From a checkpoint of a small mixture-of-experts model trained on Wikipedia.
Size: 12 layers, width 224.
Experts: 64 experts in each of 12 layers, 144 GELU neurons an expert, 2 picks a token, a softmax router, a shared expert of 192 neurons.
Training: a variant of Adam for the experts, 351M tokens, 5356 steps.
Below are experts of layer 2 (counted from 0) of a mixture-of-experts language model. Rows are named router (the router's row for the expert), up (a neuron's input weights, with its number) and show model dimensions 0-111. Each number is 128 + 24 x the weight over its row's rms, rounded and kept within 0 to 255.
After each expert's rows: "comes after" lists some tokens at least twice as common just before its tokens as in all text. This comes from a sample of Wikipedia text that the model never trained on. Tokens count by the router's weight.

# expert 38
router [135 138 136  99  53 130 164 126 140 116 127 148 135 131  86 123 116 133 107 168  96 153 120 108 121 131 121 126 164 143 138 119 118 130  85 150 137 104 116 133 108 148 131 139 130 103 201 141 123 132 148 101  99 123 179 151  89 106 124 155 130 138 121 132  92 114 175 104 113 143 155 116 113 114 155 107 139 194 135 167 115 126  99  76 106  65 134 124 150  86 119 135 134 127 137 144 169 152 132 123 133 115 105 143 152 116 114 163  94 117 104 164]
up0 [101 130 175 115 167 130 103 129 138 164  89 100 131  96 129 115 125 115 132 134 180 145 151 150  87 133 158 167 130 130 106 101 142 106 134 131 126 107 186  91 154 130 106 161 142 173 161  91  87  95 132 115 129 144 162 153 121 129 109 139 154 145 120 162 117 142 113 105 121 127 103 103 148 110 116 130 149 106 154 134 122 133 135 118 136 108 126 106 135 150 158 168  83 105 109 110 112 128 111 115 101 143 126 116 146 133 129 138  87 148 110 116]
comes after: " al", " un", " Al", " Un", " Mar", "_{"

# expert 35
router [146 146 156 160 177 124 151 120 101 104 145 125  74 151 122 136 125 149  92 124 121 163 121 145 149 117 163  72 160 143  83 160 107 143 105  98 165 171 110 104 146 119 162 148 128 134 118 128  70 157 132 105 120 115 102 120 133 137 104 124 150  62 137 102  99 121  96 136 106 136 128 154 139 144 141 146 147 158 125  98 121 141  96  96  88 151 167  93 117 168 136  96 150 162 177 117 119 143 129 147 135 125 124 160  98 113  98 142 143 139 112 145]
up0 [ 93 124 166 136 171 147 108 139 117 150 145 124 136  97 133 130 139 102 142 136 158  80 157 155  86 164 136 132 138 133 125 110 151 126 133 106 131  98 184 110 147 108 149 147 133 121 146 125  66 129 117 141 117 154 191 183 116 109  98 125 152 157 132 144 125  98 112  80 110 115  79 123 140 119 135 118 136 136 174 114 135 160 123 119 147 127 139 142 106 119 149 139  37 121 126 110 137 141 113 138 117 139 126  93 115 156 137 145  76 181 162 131]
comes after: " F", " B", " C", " f", " M", " W"

# expert 18
router [117 164 161 129 120  81 113 145 156  95 127  96 138  94 150 134  96 152 121 153 119 128  99 128  80  99  96 141 109 157 128 142  85 121 157 136 100 130 173 140 154 124  98 106 137 135 119 129 126 138 119 114 138 100 161 149 143 116 134 159  95 150 124 120 115 125 177  92 162 105 168  96  96 113 109  89 154 174  87 145 141  95 130  97 118 130  93  93 123  97 154 147 153 143 161 168 143 111 120 140  76 111  92 120  98 161 104 148 112 111 164 112]
up0 [108 132 123  92 161 143  94 120 130 188 120 103 118 124 155 101 152  79 166 122 155 109 127 116 117 167 158 118 132 143 134 106 154 117 130 134 147  98 127 115 122 102 186 135 160 131 156 140  87 146 115 142 124 143 148 141  98 116 122 111 156 126 130 165 116 104  98 158 127 135  68 113 123 166 154 129 112 141 154 132 152 102 149 148 134 106 138 129 126 171 127 106 107 103  96  98 115 111 111 143 131 111 135 128 151 144 132 111 135 173 114 117]
comes after: " ", " |", ".", ":", ".\n\n", "198"

# expert 2
router [139 124 128 115  89 156 175 108 111 137 155 155 108  96 165 157 150 109 139 121 130 150 100 103 155 127  76 164 146  99 150 114 113 105  92 144 158 149  88 153 130 112 125  92 103 139 122 120 116 129 106 100 169 164 105 103  97 126 102 106 124  73 126 126 166 119 161 110 142  79 131 151  74 151 114 164 106 120 140 127  88 156 140 144 116 108 144 140 126 146 127 137 120 117 106 107 128 112  96  93 133 111 100 135 147 161 145 158 139  87 141 123]
up0 [101  96 156 132 155 164 133 114 122 142 123 122 152 111 144 141 145 110 145 150 160 144 177  74  90 129 164 130 121 140 146  99 144 117 138 110 150  98 177 128 158 119 145 175 135 146 124 130  89 119 104 110 139 118 182  76 113 121  95 146 152 131  99 134 112 110 126 139 129 137 122 144 139 107 150 126 140 107 159 117 136 115 111 127 114 127 111 150 119 148 139 165 117 135 104 117 153 128 111 138 107 113 128  65 145 138 154 129  84 150 147 147]
comes after: " K", "k", "z", "j", "h", "ak"

# expert 56
router [124 164 155 122 118  72 130 150 146  87 128  81 139  88 147 123  98 151 114 171 109 126 100 129  86  88 109 136 124 152 127 145  94 114 157 128 103 129 165 138 158 121  97 109 138 134 124 128 127 145 133 105 141 104 151 159 146 102 138 161  94 148 118 109 116 126 158  95 158  93 158  87 104 104 100  90 160 167  86 147 134 102 141 103 116 133  92  95 145  87 161 130 160 145 169 164 137 103 123 142  84 110  94 115 100 154 112 163 110 119 155 114]
up0 [129 117 127 131 183 165 126 131 129 184 122 126 111 120 125 122 127 108 144 114 147 104 165 117 112 181 145 130 139 108 127  94 147 122 122 129 120  96 143 126 124 128 147 154 142 131 133 115  79 158  87 143 125 159 160 108 107 163 108 121 186 152 100 156 113 134  86 139 114 138  47 107 122 146 146 156 126 136 157 119 148 147 128 162 123 132 151 161 158 156 107 118  73  94 114 108 121 157 121 162 130 145 158  70 159 165 114 111 112 183 141 118]
comes after: "-", " ", ".", " (", "|", "ing"

# expert 13
router [143 149 180 135 106 127 154  77 102 107 130 127 100 130 121  98 118 162 112 149  80 149 105 146 116 156  86 108 149 156 174 109 106 110 105 139 155 120 114 138 133 133 135 134 142 137 120 135 116 136 145  89 142 124 118 124 122 137 143 140 115  95 119 119 119  83 124 136 138 121 101 130  86 161  93  99 166 121 150 128  97 171 119 110  78 112 110 144 121 146 130 160 165 135 117 124  80 160 160 106 113  97 146 118 118 128 114 160 146 151 174 155]
up0 [111 139 126 111 182 138 112 118 116 159 133 124 108  94 145  85 124  62 135 122 125 114 151 116 100 183 169 107 151 159 123  86 151 131 131 157 152  80 146 104 157 109 168 157 127 152 143 117  72 149 123 127 127 120 180 147 130 137 115 162 167 142 127 167 107 140 159 115 146 143  96 127 127 140 139 164 135 131 147 128 138 135 133 139 133 113 134 156 136 146 110 135  78 104  96 134 110 111  89 112 102 109 115 102 119 125 155 124 104 138 132  99]
comes after: " S", " V", "S", " J", " L", " M"

# expert 8
router [107 105 139 172 130 156 127 136 133 111 157 125 100 127 154 158 174 144 136 166 130 123 148  99 119  88 132 141 112 103 109 117 134 101 120  89 158 197 112 132 111 135 110  99 124 109 128 138 102  99 147 174 132 134  74  78 112 136 108 101 113 121 148 151 149  84 103 138 116 109 152 110 139 120 149  78 164 114 138 158 152  84 105 131 112 154 102 118  69 111 144  94 153 172 140 160 134 124 151 162 128 158 147 151 132 167 118 127 147 110 124  98]
up0 [ 87 100 148 118 152 118 130 123 113 169 144 111 115 129 185 133 125  94 165 101 124 103 131 138  88 166 157 137 122 106 132 109 137 134 118 123 134 106 149 126 135 131 177 157 137 135 126 129  70 134 112 118 123 134 159 114 157 159 101 162 156 126 131 181 119 141  84 123 147 171  88 103 144 153 138 154 138 106 163 112 165 139 128 130 162 122 135 121 129 163 153 115  81 138  97 133  82 120 119 133 112 109 130 108 160 137 139 155 108 133 154 133]
comes after: " W", " H", " w", "w", " h", " sp"

# expert 46
router [109 161 129 105 104 124 102 126 125  75 111  80 124 100 151 152 104 112 145 146 110 182 146 139 132 139 139 131 120 128 134 136 116 101 115 160 133 162 163 115 127 155 122 113 128 174 140 127 119 139 133 125 123  96 132 164 163 101 124 144 122 175 134 117  98 163 168 153 129 124 134 129 130 103 125 135 173 164  78 133 127  99 100 117 142 161  79 111 150 116 147 146 170 136 162 174 117 136 153 148  82 134  75 121 143 103  98 153 118 110 105 116]
up0 [101 107 175 107 167  97 142 138 146 158 136 107 140 113 134  99 124  90 156 145 134 128 111 139 105 163 139  81 126 121 137  91 159 143 142 115 143 105 167  92 138 104 165 152 121 152 140 138  63 141 139 122 124 139 140 140 139 131 165 142 166 136 139 190  95 113 112 116  83 156  79 124 120 147 127 137 145 117 170 160 131 126 127 131 130 134 156 142 123 162 127 118  80 104 108 145 116 137 104 123 114 134 139 121 141 147 128 135 106 163 156 115]
comes after: " (", " \"", "-", " port", "/", " l"

# expert 17
router [102 117 153 158 146 133 146 125 146  85 102  99  62 117 156 134 134 152 117 143 112 163  98 103 153 133 142  97 108 177 130 149 117 127 105 101 104 168  93  79 151 155 134 158 132 170 128 100 149 127 147  79 132  95  89 104 127 126 107 137 142  81  91  89 171  93  76 143 130 116 131 122 114 154 136 121  91 117 125 124 125 112 144 106 175 168 167 109  70 180 177 103 161 151 161 103  97  98 149 142 163 133 125 121 144 127 101 118 142  96 145 141]
up0 [121 158 158  99 160 162 128 133  90 158 126 102 131  99 169 105 130  88 136 120 141 100 128 125 127 140 177 131 129 138 155 115 155 152 130 132 133  88 138 128 133 115 162 144  87 146 168 124  96 163 121 116 135 171 200 137 107 115  95 142 169 159 139 134 124 127 108  96 117 157  98 103 109 133 134 141 153 116 145 132 118 122 129 138 139 148 182 137 123 164 132 134 102 134  94 115 100 116 102 133 115 123 128  99 160 145 113 131  94 218 117 121]
comes after: " B", " G", " b", " g", " st", "B"

# expert 0
router [118 164 160 136 120  78 121 151 151  87 124  95 142 100 149 123  99 159 115 167 116 130 105 127  81  95 103 142 124 146 120 138  93 116 153 137 105 127 169 138 156 122 103 110 137 135 117 131 128 152 126 107 139  96 158 158 137 117 139 167  88 143 125 120 116 129 173  90 164 102 166  95  98 109 104  92 153 169  95 142 141  98 135 102 112 132  95 103 126 104 154 142 161 138 160 173 146 109 123 139  86 115  93 124  95 166 107 151 104 109 153 111]
up0 [ 93 142 157 134 184 163 106 148 123 175 133 114 151 113 138 113 131  80 143 150 141 129 114 125 110 145 157 138 180 142 104 104 131 155 130 140 115 114 147 106 128 137 160 161 132 127 151 114 103 124 120 127 141 148 165 118 119 115 110 138 152 162 138 152 131 126 137 127 130 120  87 106 137 182 164  96 117 122 151 121 166 130 128 130 130 126 129 140 135 151 122 125  55 118  98  87 108 131 126 143 117 139 152 115 156 158 135  93 109 171 117 125]
comes after: " |", " ", " |\n", "|", "201", "\n"

# expert 29
router [117 162 154 129 119  72 117 151 153  93 124 100 140  91 148 126  96 156 115 180 113 125 107 120  80  96 100 140 114 156 120 131  95 114 153 131  97 133 171 134 146 130 100 107 133 130 120 124 126 139 120 114 141  99 158 151 136 108 131 164  88 138 121 118 117 122 163  87 159  89 171  92  93 104 104  92 153 167  85 149 139  94 135  99 116 124  93  99 125  98 154 150 160 137 160 162 142 111 117 139  80 113  88 123  92 156 109 148 115 110 151 120]
up0 [ 99 107 164 120 134 127 118 138 105 150 136 115 102 109 148  92 129  80 143 126 151 114 152  99 137 162 160 142 168 134 109 100 154 142 119 108 170 101 164 136 127 121 126 161 156 140 149 104  69 106 127 134 124 150 200 133 129 136  93 147 154 156 148 178 113 119 124 117 128 129  91 105 163 135 150 138 127 128 151 123 168 120 154 152 143 135 139 127 148 141 113 137  69 131 123  87 115 146 122 134 128 135 131 105 154 154 142 107 118 181 130 134]
comes after: " |", "|", " in", ":", " September", ";"

# expert 26
router [111  90 145 107 140  97 142 148 107  95 120 114 180 147 186 144 151 121 145 160 118 103 123 138  95 109 125 154  92 135 180 125 139  82 139 174 128 119 107 120 100  97 104 128 164 115 117 137 127  93 197  96  90 125 119 152 104 128 154 141 117 137 100 148 161 137 134 158 149 110 160 122 110 127 145 106 150 118 110 148 155 150 114  85 116 160 100 126 127  83 118 116 103 117 135 122 134 127 155  90 140  83 110 127 135 154 134 136  83 123 111 147]
up0 [106 112 122  87 144 139 108 124 106 146 132 107 110 135 112 119 130  75 137 136 163 114 119 127 117 164 147 132 142 138 130  94 166 109 143 120 132  78 166 129 140 135 121 169 114 164 154 120  90 143 127 103 101 136 156 167  86 139 122 140 120 160 124 160 135 148 153 134 129 114 102 106 157 105 150 138 145 115 144 128 144 141 133 159 132 113 143 111 113 154 126 163  63 100  87 120 140 122 117 117  88 146 119 106 103 180 122 122  88 164 131 148]
comes after: " s", " d", " S", " comp", " t", " l"

# expert 10
router [143 149 165 124  85 166 178 151 123 129 170 114 129 126 110  99 110 121  87 135 139 132 138 115 141 115 133 123 165 136 145 149  84  95 126 126 158 158 118 110 164 145 130 141 137 137 117  98 106 137 123 131 132 135 132 126 170 140 116 117 109  79 109 100 132 113 147 128 150  72 140 132  64 160 115 161 128  95 113 134 119 154 124 119 103  99 125 151  93 149 153 122 136 131 131 128 102 118 125 116  99  94 167 161 106 124 174 140 116 111 145 138]
up0 [122  85 129 132 173 121 124 120 143 135 141 105 134 123 156 143 143  75 118 129 138  89 151 139  97 151 134 124 117 110 130  83 124 131 117 146 134  95 194 125 158 128 118 166 128 170 151 141  87 138 117 127 153 153 156 130 111 138 106 118 158 197 138 151 138 127 126 121 128 124 123  96 154 144 141 138 138 100 166 119 163 122 128 151 154  93 153 158  99 155 153 104  61 118 130  99 129 154 103 153 140 119 135 107 159 169 153  93  96 138 127 101]
comes after: " N", " O", " I", " M", " T", "N"